Weights of a small mixture-of-experts language model, trained from scratch on English Wikipedia: a variant of Muon for the experts.
Below are experts of layer 2 (counted from 0) of a mixture-of-experts language model. Rows are named router (the router's row for the expert) and show model dimensions 0-191. Each number is 128 + 32 x the weight over its row's rms, rounded and kept within 0 to 255. Numbers have three digits each.
After each expert's rows: "raises" lists some tokens whose logits its average output raises strongly, later layers aside. This comes from a sample of Wikipedia text that the model never trained on.

# expert 117
router:172118071140077154192172136125084095149170200112162073155138133110081150138173153094185146126150113144094192087116143157120090188110121110108136178165111146157129131118152163135169101115073181153149127148169134098143160110189140173145171124169134159123111144087088099118139121113114122098126104156169131126106164117135125170127104123093099129118120142185152151159142158151128096150143170082118177094151093188144125112166129066108181103155146149167166202069118114149099182145100111133145166122112103131103174126179121171105148163090127132222166087125071143158151074143122057184
raises: " Website", " Language", " Preced"

# expert 47
router:176168122112164095117080107115135101147115177138136084086164173078133112139123092104150109167096150151102108117166155071152131113138129130184157110196114049089108124130123101123184087187185142107158108145136145152100168130146114087138136151128115147085114146147135147104173184160107111166122099142122057141116132126068069083170075108158083095168076070151148126152091106107118157152113090122096119076153107127182112175045117096162157112142075166087116077151104112172191115185094137119065173150143154149110132135096122130167099119168085109095066123134152135145086103120104157178
raises: "ben", " Games", "bin", "stone", "bon"

# expert 1
router:175053087150113106090126131107117176160163150143121046104126090108131138192132192114144105172150128172082158140173076123081096162083075147151159087152119152148103134144171125148191157138081160167164177084130162103166184065156176126102160103123159143153155150093093130128166106109168127110155109094130113139152144110177108140088086181079112188104120068107161113156100128164115146132125141107094181076105093127117171084148163151119090089194110173121134125090129112139094165039128090150174091111127093120110165117105082109139094139116132145160160183140119168136149135162133100102
raises: "})", "rant", "tain"

# expert 184
router:145116156048168106129117127115129140066192088092181162096130192094195145147155110176128156098145173163134158110109133177088164171115121140116098097188145131074135081172116136127188085122100126094151084187068120150165121185154135135146116093098112117122114109145144141082149106150135113142161081167135124109116078127113078149130127074117101097139169117085105109109184079169119185128157132101189125106080164170145116184124130155115145119137138122102120080106119169128166154077111088094195116197125193119119135112142118092108154059164115117116117082113122120169185116059105099150
raises: "avan", "nal", "ol", "mini", "min", "ograph"

# expert 100
router:088134151130087156138128120119136177108099167176134153142123064171120139121174163087158156155145099121131133145166151145108112140124082091198140145112086152121110201083158109099169112171139136168113156208148135078102176041135114160158115127184095106131161159132125158194151103170170129086138067128089125167124140129092111135121148194151119129142082116127154181151126158112112132150059112137104113123111163139092146122104116049072098093135188185122111153143164103074155146136106104150112132071104134111120155118107116167134155144207090113099059178106077158063096135079161131138
raises: "MG", "PG", "MD"

# expert 155
router:138158143134146154179134140107122136062165060120171148126139192116132096113125176156109111196116125130107107152104136157165144089126107109176179134179125161115111176136111139160204094163114141116134147144166108141169187172139111163134130147146156139116162090188110162178132120113122116098130095100109138101161086160092051104148090153149083098166075118167164127151174116175112134082119139153156143130166134102072088119072079115156135159137169164080160119082137087103138106173150126126079072136136108093128065167059139084067151110078111086096126138070173099075113100174153182149
raises: " journal", "?\"", "logy"

# expert 58
router:092153131121109084145124141128091092129185110127153160124126197083128129155099096116103143171151151091141181112178135104141171117124144106077096142162079172086126105141072098129144069147086107170202121078134104140165159166105127088144080121155087097124168065178143122153160170136120163117134118153139148077127084181184125182160097094132107105083122150130050086124160116144120094080162099141202154071095086141079110131052085126138115106135144117091126094148162172091135132086140123119103117176176120096135147174152166164111159090090071067107138168081135130141161158126155125171
raises: "ly", "round", "sh", "craft"

# expert 123
router:154114139135100074117094089115146085138094071137168106095131154137110074104145132129095149191128141131149101182122199085175188122074109138176151145087128128084139093180132150130116087132100152096145098155130094170075141175114093081112122133129105200073118157076119105087158226135116125141117077144134091113114102126079129146101085119138140039122101101147131085152137165129112070110107049167161112131135158123120101163112142112085156138162142181121105087137120137148151156154129143093106169130110180133124107101142178155069199095104135073109096187073111118134117115156120058118
raises: "ative", "ür", "er", "rt", "standing", "iving"

# expert 52
router:086140122131202182093090098163141150111131099154089150116142105159145179170153115128145126143111150210162113193131079124131159109114074116106104129149114145102122151079114161108166103112189135152126134105138064166154127169102120133108116171116157108169165149169133145117167114145128099135121140135142096112136126069124136072099167175161204163134122072102163105136194147162133106147091118108140137120107110189083083112094044139098100131130178051084102050086048102134088112095150133095178100098136103150138104113119124104191106180131155099125139153172190126178125131092095089149
raises: "op", "fold", " parties", "ified", "ted"

# expert 11
router:110122100140122155165119144122115138144108188091079075179114100143186151071178124111136153117092118167050123144108159139171130118148127116148132137145133153153116108121134178143123149093116139109083146128113141190113125085116137123073053093161116110103129114155093087112153111122151152101130134103141163089148114164164131076114168074085108186140173038111139119078189123081189178129148158101108087160109107154136129082117076090067111164040124145037157109131138128162096163120169098080167127136098095144090130121136083189089084098115119162190133096131110105137084154152080148142
raises: "HA", "IN", "hail"

# expert 180
router:149099132144122138141082113091147156135112127091130174162108087113125133142089079172138099145161076157097153100159124140101049090077153192099154128094141164138133161084123103047134077142069104162088142123140115068118108106129137164128166102107133129070164167105212119122070063083162102090127113111094096160175137085077146129105174163050114078129140174133165127112194097141094096146146090133094117135192128167117100147143102122120096164114110087150103144137143105116085141085065088164125112117169153132100081153140116124059155100134101101152177156156104115088153129168080093113
raises: " including", " respectively", " where"

# expert 55
router:122138119149085146207097124109136140113152105126114095138145080168185109121141143165115133103172102187104201094105140160122144127150122130084158066070121113170146154122156071066146080135119093157119129142114140090113150072167070154070116165115098134101127105124161187149147093103102121131107063114098116165150139124095133116065146125074107116124111167103155162095185120072089102147087077152102133142109122119143105173159142177176104195097125136133119180097191055114057139133115079138152084107126183079115161125139126158091174130147120182115156177112130126091127101147094066078
raises: " they", " mater", " much", " their"

# expert 212
router:142213074142102069112065081145178141128149113120103124117159181121161147137154064167144133126103129145140122074117135120126158100108105144105136102179119099087188120128129159094090110101157092149120128131141077127125142150163115049130117158126078087118103104106146124163162193137083104153100083159118100181086091159142096148178099094164148136128138126128152107220148080163146148155199083126109116113149151124115154201112121063117104100124138130109104082091156133137115120145144135165050112181154125104158170087106114182128108070137109096116134095097124086166162130137061041160
raises: "ise", "rea", "cc", "do", "s", "d"

# expert 164
router:140156179146101102127109106097133140056159110102134139106139137179133145085091188104092128180135104112127192136064150146152109086148143092157126035123131116125143139139110095126127112152126132182080136083087139146056081175126133120088086233118142115136077024158141143156175167118078135081072109148155068112154141147159077077137113124138131144089107148185133128179107081160105182112127150137110144143102115129153153140135096145115130123107188139182132122093117116095172092137172150078109128092117134142185147110132139158061078135136156085139173135166149141158179109141166146139
raises: "fford", "mm", "ability", "tract", "rated"

# expert 213
router:102117155100122121149073104136141131107182138156143155106150149123161092138142115092140159091082121157138100101128141128174136118093155124158100102102149099085111180164141109067124149127086193143120095161160107159145114171188136100188116196109074125097152099174105157115162129144061109201118083170153128068109128155066093107142092139166133141114128156166152144126057091156080153097074097101141137159075127104146133144110118097120150144130163120119089084050098077112129165115101089092061159093091119139177144125165145111076125137069178074104179125144164195108138075154105074103
raises: "mark", "pole", "ley", "ster"

# expert 160
router:113071104098035131145130134119211119094144147106094066111146142131113186099120137087142128166119157173095175114161147109115141095089131211176122068112096132185114124150124128167126135146113094175125117084134114171125154079120128153062139171121103150110102136089118140108120116109179152109083098150127097162117135098172100079095147175126138153201163094083137132103161149068116160111105123138113090080144131171085073124095068139112055102139147150158136128101153129103156155161171183107196170179134075085105168105123131138135075130176142118162125154139143155122130141152047086146
raises: "onia", "ts", "aries"

# expert 245
router:150095093088089165137146125120122141179166149060195075151140084080132092172167134145196135094132106117112181072162153143080084150167155113169141187179102147147110100110166142133154131166100103079158131156132075094191099118118100112083145108133176157137173109090122147141095140096084176118154135143090156078119117094136169164136118123154068080148113140105158155104146151136121092141088106163067163124175099188091150102153110152071119132174122138157129162117124153129175202119048091132119098176154123131076154123145113124118154145113121159172188126168142160119117146153108055082
raises: "===", "=", "List", "|", "His", "=="

# expert 103
router:134129139162161131072105136105154152093151126169158138094187161119165123156147136133123124160091172111126133103110066147119190156174066124135085101102134106116192115176067114167119153091131153131134110096127131157151057143135120123122167080122177119178141131178133093081157123116164132139153155228211150140112175143166076134123157193151126138131111066094096089181150183122166056110139087082127139122113154171137135094149177159102112092143146116127094134160158140172118142104136089124205166110111137123167139188123152091150135168082130156151132146177135180130147121071141196160
raises: "ears", "lyn", "lies", "lain", "mo", "agno"

# expert 37
router:157099155109114155075184068118172145148100111103153126155109065123107178123101146101154087167160089115094152090144122062088110165135120148124197099084114157157108139155140102156132121175090094145103140133136167150153157113175112134089107121108078102101118174133105125173091075107138144134153131098111115169146114099147122178065137079095140071173151167094123102113175082099097147167076083154082109122187138141152188141139132133189124137166137195167144074066130091136081133095128143160206133137157121101118105123123075090170106146205128179097138119152122108105177075103139101178
raises: "fold", " years", " days", " months", " things", " weeks"

# expert 158
router:101191133115168150126169059123210123137187141128074178121141125117130199054129138131106151138142160132114103170135103158142170127183152129132091120129125115106092184120155069083131106110159136137137076115074100185147147137075105156178064154100117129180165102188145172205140099132112029104136119099124128096124183164109083138161150112125087156119105126149131150169191089147169182169120131116102068112051096143198134174118091166119169116109165102113181155120143127141134126099191123111101096112130111095100149144142113159147112135149139118123127107098116127153102145094133153088
raises: "gen", "ence", "rus", "rim", "ped", "rant"

# expert 24
router:104106177135101114145079159114146064060145100084077081141167178104152054112131128109107126165117144167126100162112120118180116076127076124145177155126112139124126135126129170117169114100126132103130109123141137162153159169121133180112169148092156132103121117171053131100121092191122133115141125117138071126095134139166099071070108086094149166102163088087171120120145111126166119062160076150155124120090129138102152057078121108131092075119151096071078061146121128182161176163101121114142135120136136129113121164069105154153121114158156109192058104129164132105111165075068210097
raises: "rit", "el", "ell", "del", "iller", "uel"

# expert 251
router:180151043154123133094136095193097106096122128120111099123124175121163125071105140067148119141062209141176095161135144078124180160114150126096122120131125154144111158107138141089124109140111141147136144111103110185105167113164163098062098173148108128111147079150108153100216153121094148112112122158109113153169130080137104110119085085157121080118082118130145112120160070161091136105123085072119164064144126092102104170098158074183142123076145134139086082141114117137134149130148154075084116087119100195128085103167130132093136084154165098120137119161129093105130187146052039143
raises: "hard", "per", "hr", "v", "tell", "jar"

# expert 220
router:161118133053141121124143162141086148141137131124151192101111156109158173122136106111125130131178157106137113141114116143059153099083185103140131112176118148131173127089076156137119102166102185074144122147124097120195120153199147141152111115138122107177105141116171181127169152151158151152182089180158128070124132108178120160129121095092097235149170110089106085148106145133178113109131112098139104134113132065085090162146123127088117117120130165073100078135123150117109133103097105168126057169100120105127158169127191110113119084089077102146154050042117096146174100091134072144
raises: "count", "tten", "roy", "ge", "dale"

# expert 149
router:095170141121129141136113056192096094084193123128178169118093168117132116170166162136083148158180112131139149195163129162140144135128130127127106089105100147086134141149076123159146151159132143172212128151125111140105157125183144150114109180196092090065074091166153168146184122107179150096150068106140151127174112105147115127095169070137107189125078143075104124120118081143099066087137102092137147152143110125080095113138104062158177171125149173105110137155107119099118161135121089124125162139135159118103106209099164069098090122132095049101097171131127111144130119156135106160
raises: "ld", "Academic", "ide"

# expert 161
router:151173143155153118102099179167088150150149184160097129104093114143121180153142115077103104131092189141141123145135115112114214036125177158101114149075124123209114146159127144105114153104094152118190080083167077154131099163120131106129092168156170078169122119150084108115143215064137117105128117141127182109155098070205114162180093152181097112120119096143129135189122113157141136127118105114114156085064102094136109152144155080092172098132168116152130116128102199185088116112135101158093103135167114108121111123164106142136135123098171093142150117095165120133129189161160076126
raises: "nes", "ult", "ne", "pon", "cell", "mann"

# expert 187
router:161109089048140084109100186139133149147147117132092118072114082096136127146096109096149120111104145133125124115109131097101122145083159142073077076191109159122158130197141148091183177135094104131061106178168129073151080165128138063091143121107090097144119159114119149126151136111135124187112118116105130108165069156183098076141101128140144109123174108067167076125112185173187097071159156108154187153129066160160158096088152114182154088112135121091106098119093104158162174082100162115122120154098108090116089072110100114148151101140166161147154095101107163163143168104188156141
raises: "master", "agno", "onym", "enny", "ries", "lem"

# expert 135
router:169109100128118106113090077153121149173088112135138125120128131090120130115113121097166127177073167122128096105115170153198161148113155139087130136131087137160173137129135171065092070140162103124119121129134113106134105147142136076159061135129104116117151096112157086132189196135129086138129173089150187147070115118103125136165125090171194127153151101095144071126126091163151091143088098181139093084103139137097138144081155077099055139143176098131086064121140145154113074144148155103029160131131113154199174079130152181078142104110122147129136166087136133125107116130037072166
raises: "mor", "la", "res", "cular", "media", "list"

# expert 225
router:152138156124091059106111095166147104150106188150194163110187155130114114168144136137108152153091202109126149112183097067139187155150117120106108098174061078092105135211064086128195082137160142155117126114152140150134137136089077116149141117185136092101126127098084097108142145174187122148093082167143109173137144123087090126194075175150144105159066073140078122105109155151107149162107112096137166106113122105195086130102088130121115137129120128146107095087145174104169126141097063071177112173172146168146120099118127136132137139111102117127099185130127137112144123130140095194
raises: "cel", "rig", "res"

# expert 61
router:074145104167118074143151099133110150092125161118106131123104196084128162123117105105175136101117123148132121081135119081164182122102124151053148083132108124136106182109126120115133098061157121148162171125127086179167176137134155154146088223157138110133162157171096199136153192139114093156135123143159125060123166089148125116169082119138063136130152117124148111113129101161096105132141102083135099105080165137136147129063148098175164139115177130084132077052138110133136139094078119155109089168106109135119145113145089051206078129098118069110132118151138097103075168061073122125
raises: "la", "nc", "list", "lu"

# expert 10
router:118096119076168101178175093124142137120108127101129113169153112170143133086136121117148189069059111179160160137132210150109112132165122127119128117122124067215165112106125135126068147106157079084122166173156146161137130158097125071144071128160052092111113119153115116205134113110118103120147144120099144162141141148110178124125176116149149087098183119126094131086097077089158134147124158111117121155159116159065141127112051140108093172071089107149169070098064105108187120100157103071116110134134137090066114133133144120163140120158133175149078097167103096144092132104062092114
raises: "ec", "source", "worth", "aged", "eg", "ears"

# expert 238
router:189121116195079089083103075120139079131116097086116096091125115122085126099115097106142150166134115159143091139083141086159141117126166100166135088096058131129122117101093120133100117123147157126058110136091088160078131145074085068101100196149059146118048125139139111129135202139117163145099143136126139087137086128096107097162147114168183151139061123153163091144050125158068143155114092127132109149120109117164172155147110155108109129096127147134085081148148095123077079168133157121097107177134126163193162099136150173110160157060117106139158191092123102137160124188146079153
raises: "parent", "ance", "door", "graduate"

# expert 51
router:159097103120100118070123145201202128087126091070144148142117087075108124092100213096120114154117131155040130159117152139100136188147106087124190118111154093188131135149099097178127142079105150168057087158117116145093113143148102140106100147085076102073065163133112126163144114099125138133165144089133135191166138131099090138136165110149153105151139109149129101089149095109118142118117047150094103152085136163109170160126125137116119229147165152164156120084102071119158134160162137127177119158137172195158115159099131063084098118150141088099154160106096132109159113151132110121
raises: "standing", "sur", "Luc", "br"

# expert 34
router:091173153157062104168070087147087075126201133121182194101117187131173094138129107143120098106135166135132104132213096107118122118092104161134102114162083067085126131143109085110200138138133132191159084108124125197152141124097083085166115169132061135120132060102102112157115140176142159189108087173164111129130131101068117154205092126189164145125066112111159123160064110132120172123144102106166167130131181121111114082081106109154136167115154155103111122136150159158141123165114131095126119137122173109141141148126152183149112137071082112096100165100117105095153107169123110127
raises: "ches", "aki", "hum", "bou", "yo"

# expert 132
router:137138132124123129143138184134119088170156112181109114106232120150105142089129123159103124167148156127084095094153096153125109164149065164182113109144114137146133157150131094109140139189145154175129095126132184173115164093075086165175125076130141131170113191099150156200107135121126088060126127134123196114121170174149131133128123142087147144147080113078107148121186187104192111143084103105104109175173153154178150103127124171110043080129099193144172113143140113082086125115135097174160150101084123144095102175101158165156179136118112183127098095099110110122131127125194134087
raises: "nor", " advantage", "ter", "nal", "net"

# expert 71
router:146194185196142076127144113088122140095135105092129146090186131159120178146111081142113103135115134124113108179045101088099164148178121121126102116110103076064130168153083124119147123100126147172078076109109135094099067147125077118082096120106155092145072117165161104137147157155082174133088136168172149109113209142135096137140110182149136115166104177144071061138117127130124180125123156123117146152097150090226106096153123168089117106102164088173141098167126166152138116171145150130128116144108112174152172120099136182123156175156139134128085126147162171116167117106184186158
raises: "ature", "ors", "master", " friends", "ments"

# expert 80
router:104119111104146155166143130096130096127088153076109091137134136173152185148110106110179132117091085172090120103119129147142113175089119125127149146147157150126094152152166200119128101090103116103152179151167145112148094099096186107080091160174146122153104126184126070092183137106124163135186143142107125123139118167183165061115148213116140142148166093143141137105162149058220185169156201137105106100173075150167127129134074108074119154110123073149143100114173153141167141145125112103101114149119091164102145163171070101145094171101147165158161084148137117158157163132051102143
raises: " unknown", "ister", ":"

# expert 28
router:149125111148081161095113122176145128125142097062149121144118106111143149155104176136114117173178098192077166129160143091086106150065088166090173099164109125175152112123121111065184100178099075178092156143161140095135123107161112161124118108160098105077171125119114115131096101066162114125138091126104079181163124092104168100137111163097110078185102165080173106129179144086138133126144121116111147058118096124124137149128128089171109178129153175125114150102175096150113152068061105121205121149157138081081084137181092154087172095165083119156154169140135094141126129104071094091
raises: "\")", "”", " meaning", "\".", "ement"

# expert 210
router:090189146091110133101108071127181157105127110163175130109120170169158149085157113182057138071163092109128139165170117122177147091122108144113132128113134081108127096060085103110122164067152098124148097063121158159105162115153130111127140118151091071156126102179164166131073162154124192184158082137120130128147117143104085145087155137118160188127098122131118079098140154102152110064141113181091155144046179090152118088158144147166103180091119138088091082160166134108139073147165127095156154134101135094086171180129124145125104097123052134095139147099146130166154070130130148180
raises: " time", " things", " mean"

# expert 172
router:104160154170110070205101179123138118147166139121148157093134138110128117082107087125105112150118174130113139105111176102144199097107143131170093036084137111086186104137104115146148098097128115165133116074078121199092116151077094129146073111109106148133142062108120104107152172123115111111090096156135076104131193123111092107139144055112092136122116112051120066187115105147088160155154130138145136157131145139174171121150127165185151172109159170155110131143155160138161135183195129064117123077098192132142122142130118161152111129121154108136086130188097155136189083133143177080
raises: "ments", "ment", "field", "ed", "able", "load"

# expert 141
router:071107128084149108167145075133155147129081155116121148106111202099130106137157072090118139133105120127091123072166100109158176172126106146061139057143067077098172152129122083095119131073155140147171137137161093132194177182187175155159145100101156073124110152112119111131131182174131092172138087138193088109087181112153160129191134132178095098106128070139113070107139108167152105123151106059173169165103139154167093127166106134174155133150149127082157093082110091106157156101097110140151177160095152147121144177156086091175098165111137130127107116139117148140093117128160088123
raises: "uel", "ï", "em", "zan", " party", "one"

# expert 203
router:136099138118199145102075160146094143105137111135130074065160173088188147147131104114124186150059198146078152111148135141105144132076164129076121091172166102106160154114096123122130113126164115089145134149163096143134136156163065095132106092123072100132156128126187096070150133157116092118117145127123121135088087159117054116096084087105152126133128098100111116176146107155127152128152078124164175109175152162127105196041142124215104162118143131046129086123114110169117162098125170173108144173123112113171084116147146123101095102133121121100158098188171173186141083093123136161
raises: "dr", "д", "dh"

# expert 200
router:120150147132179101108115108120095078087140129129121156166156210158155126129176111167097172143121127073157139171141138134131157117174104080174098036146126145112114139132081076119087060134135141129097105121060151121059118117152185091047098134172157113128065061151153102129151127152200175142084121083154092143130181141073121092118129110181146090144103139143107131175119114162087129159145155070164145134085064134191115150159107147147159117095106103083134125126122119062135125169108136104115140130086109157093104161094149124163124139181116114126146102159139138144138208108163105187
raises: "ants", "it", "ant", "ive", "ez", " capture"

# expert 27
router:159113151152157092145084098145115130120136127110118137166093187126104114181127159066100118144117122103167140183085117125151151092162099097115108085137098125152065168159097145149125108098114121170159122120137117104144102156116101148080087204157174093172136104175096112132159150092133094137106163128164129105094108110103104113178103121183132079083074104180161123106123125167143109092110124114171123139080106147122104166172079066133155076128169081078128089107067134162149142154077191133123037158116107183160097197099107052131130164109177097129117108170180155154159177170150091157
raises: "ico", "ika", "mo", "ique", "ca", "od"

# expert 74
router:156165146049062132115125107117139127086147137137175082095122161145113112176179163107077159087184121154142178157167150109103088113052025114162158142124115119136105104091079102063143140126113100163114102129137154125104142104068098133134127092138094112176131125106125161137097130123120169136105153149121130174166070114072143131100142170159151126151097137120105135083185107144062145082135108126143128131115136183121144141155133077160141162114063185121157108071147093104145160054098095080159136101073149140156166145125135151131171151188091106103106136091176204100101113146179098158
raises: "stead", " mid", " your", "semb"

# expert 17
router:114047128138107204090170113100111165140118129109105109151042065122110107154132154111147083142165061129109176091187113087078055093137125146113186146109135135179102120135189126134164160127096083144117172127195172080176142108119174152074172122118139119087121166121099149169075098122147140124107106134100125140144130079096185166062123110157116125088123097136141150141126090108061138162091145172103158153144111149080157136122160158110162127167090164164106103131158116120123147053080105169155083142152087131076106095130124122167116113122196113132092142170082122110102156083126109159
raises: "Meanwhile", "View", "Village", "SD", "CP", "Off"

# expert 198
router:136111099133099098130113152196144108118105141077124089098095131094133116160168215110127126183133113126090121209098127150160142160041078160134148140111055144092158133149143200134182168142077136153145158191114134084110163122140111154082119133156108141075102110133112105150132125128176125121090132122160114169149120194168111121172147116155124133151142075104159095095187125068111086136112107065088163116102155090114112077085113064189153113103128130087092117145146126147141155058123093105191128172131172136134150147102127102118157157104160138193121176062158096140092119139126071112
raises: "coming", "bold", "hoe", "ola", "rap", "hem"

# expert 182
router:146107113149096055157158144110144104141122149168133086076112123132121130154135167086181093176103137130108159109104110161133090084137135086149115159105083161101180099162176151114102159122115137077117126154152138158195099099154119162093179144191136112168160129138044159135095099151205152142086174163103087081084144139160170154156123138101155131127110085100146133114171123123106123175095119165117034148127147165043095086087131110127146135119171109117183113118114096141146141107167099126121119182160089083160067100104084113143115099097102049155162130146107155094062157156112154178
raises: "rg", "g", "ger"

# expert 174
router:107105116103091135166126099159129103134092212118144067092097083116097152120130185093186147152108129149141156116156124098125092139080131170188194109122089172190108131104118142137141172161090063104129119189148063181126162125119124152134118159149196174094145150176101166130134091120127149143079052113141158132113077101175139079104120130157138152170105091121137102134111104149105110093170124151125052110124151130055083189070174164117128095135119145112113105080183125116117162131142107115159148137178125133153160076168105135120131115135116106166072121150214154138128160133053104140
raises: " census", " compil", " publication"

# expert 171
router:121087124110089170118130136111136103158096134090122129108085050131134078149169129097186087147124119116113129137171135092102087098118097167167145149129152163192108100153160133098115144140096059169088145131170119176148173096110147178078146142127116103054101170110133186111152085085139144134080103148155124050096116140120174143056163101078119130110096106106151127148194146110097159138143111168105132172142106111080122129109120169136144099157118123141116165080150123119125127053101094138233109170147114103047074116115111130148089091102164080171115156144124096117115113095053076154
raises: "ability", "aria", "onym", "ment", "ure", "acy"

# expert 94
router:112137148153110118108065176147131122130174166179134126167145159132078095113106116129148153091123159089134121092164127100117139072083135169142141098077141170145148170144152172068116117152164069189124158137115090126134165176160097166192160143123085103077135111153135139149108199177117134143107134179114107100164098184153131120110174189080124143106110118156134157155139104166087139139135095171155105098124123121090103127130144088164118112164100168074139120064132138101092172139050133115098113220139155124118131091126155158106136065204164028183096136155138149113093093101122132171
raises: "tte", "tti", "CH", "nne", "ll", "race"

# expert 29
router:176086135129126157139115163126178138123096147113155110148157117115114127087127138096144113180135153167141111093163118086163120084121089127159150166151122144144120147165131186156096143148094118088139138133139126170101213136095097181126160066158164108111158180196043140110138135123157077104128114153130125192119130116127124076185138129140121110143129114119133107115125181152145152141094173130111021102123147108055100167086104122055132118122118164126123080104158123103161126090105136126141137179158214087135125138093066085156136103136084075134061124153128078062046185106145108156
raises: "edited", " titles", "His"

# expert 97
router:136114068123097131086108144138169112148117127121125106153128150155152165119062180139093127125169114111087115184075092166110148098130077095117193149130117069075124137136091154153103129082143170109131137148084109145115143107154067149068143110071065176123086117154172112155098084151127165139175154102122156165148096145088079091090216104178174108164129097152142106101127101108141133113131088158072089131081206090224117160140137142186109160129205137117103100115111115123089159116189113121134100117150110192135169170089174121145125150152114087130110125112153139148076095164114112110
raises: " their", " its", " his"

# expert 116
router:121139094090131062126085112121093127159096161144080157170144115100116096177144087066125117131126109174142164105134128096072096174134146065079092140140158182121171091109166132104115185093146112093116129167158137165062111150075151136179140138098072085140177192066140136133139075082105184166148149147103195111097080116170163089179165108084113141120148112105137112145146126171169120145143163177119157172170066132092057113086122176153052138150101135126137095139113166109122148139140141133142120152069142113102137165162140142090120092124091096183124157116146090081149101128128068117
raises: "Origin", "iving", "lution", "apping", " kg", "ective"

# expert 70
router:113155117128142100095104139174141121163113119153122178110134181093176111109088070165166152139133193095132095115170129121122155149133165141147146120195140084096142096126113123091106142145167139119142094065066145147116122159124182034154128084116096095156135087121114138079176123125137182155135106125171039096150157113097109108115113046160127162121150078044072098139117103180112147158119158109192143156091085056151071137096161163086068213127110172099111075154119100098145132128124102099143153155097140061123101110132132142136104077125104149127165146101115144151122134128101097144
raises: "ical", "matic", "y", "ller", "high", "om"

# expert 137
router:142090158090141183113147111111142181144119128137136109131089060105119150135148159122144066158176099160101117103160126079108063132139145125190195158089075169184119171104159138131156157201071096198122193147173161099170167058138125144117104124109131146097121169112154105186056092118098151123064103087130103126122150144136151165108106116098105103120103137163123165115131121112080133138094079151073081148185175149105143153120116114141114080171115147180129135109186126087087141070068126169176107146161103107094116091145117133158150101211153117111117115096145153097168128119121098144
raises: "Protect", "0", "Notable", " males", "9", " females"

# expert 244
router:132147136100119156099141153178096114115167125117210151136145166138148157178118083159078132138101147086149134113171091177088128184088159113065075135146127091072151112190086134129138064141095110137168068144074131093187116146083084119140164091107132101178158109114131095121104114111156152153158114140116198114172105105111061132171110182096137068118172135126102113132147108128122164176107139101173129083104105089178121184160145143087066121157119156150166117160146190164127140108126103069119091203139125122165134117123140128113179160100099177188141098154133097125165144072162122176
raises: "rough", "row", "arrow", "rick", "loss", "sco"

# expert 179
router:124119118128099116157153061116096120129156138084130080084155119130168139142117149165181118173085149169115154081154184102131114142103095113157116110126093172186199153183148165179132147177107118138099127152142131179100125143106106130123130131111105150135167150116141170176115143132108089103083100130174113104066112116144121116096164143090144131183185150083110112096203121095138136138140171117117050100137136149124118069014052140134117126106141151133105155101163142178107120175121161166132125150161101061101139082179123187140147095201126093212147159148153154149124129124067146096
raises: "verse", "graph", "du", "ist"

# expert 167
router:124126119095140132143097091160072142142091183102080124146164142122127160152137096127176127168148112139166128124136101156130130116150112143172116100156070105151136126119124129123142045145150119184159102180129056179128190140125151148147125143199096117106104095136104139188147148159169103071119147121152116153083127156086107148199093160134159081084076133158110166100183135160106151194132122120112116102086131159070149105054060135084074137110129122118135099040113124054140142073069133084097111146128149180129118094168116130185104146180106077168118158126167088096160140124101087145
raises: "ct", "uff", "ella", "v", "lli"

# expert 75
router:162122124110099096156165081167146104082158117118173122129132203107149148186169146090124153121087159175149167120169094166119141187081136156062073098130121162066127129162099116110128115099132113129177094148090121126159135146097106115160136138107091117128141116137136084133099126098126097140131116155122132147139120118078115155177101173153143076123124098134122130152239092129102107103173142117184130091094103149087089211109089133113165156164179155121138150096133148168156151045113067088151128211133154086107072111153106106108146134106105169154128174146136093135157141044097047113
raises: "ary", "vers", "mon", "mill", "sey", "née"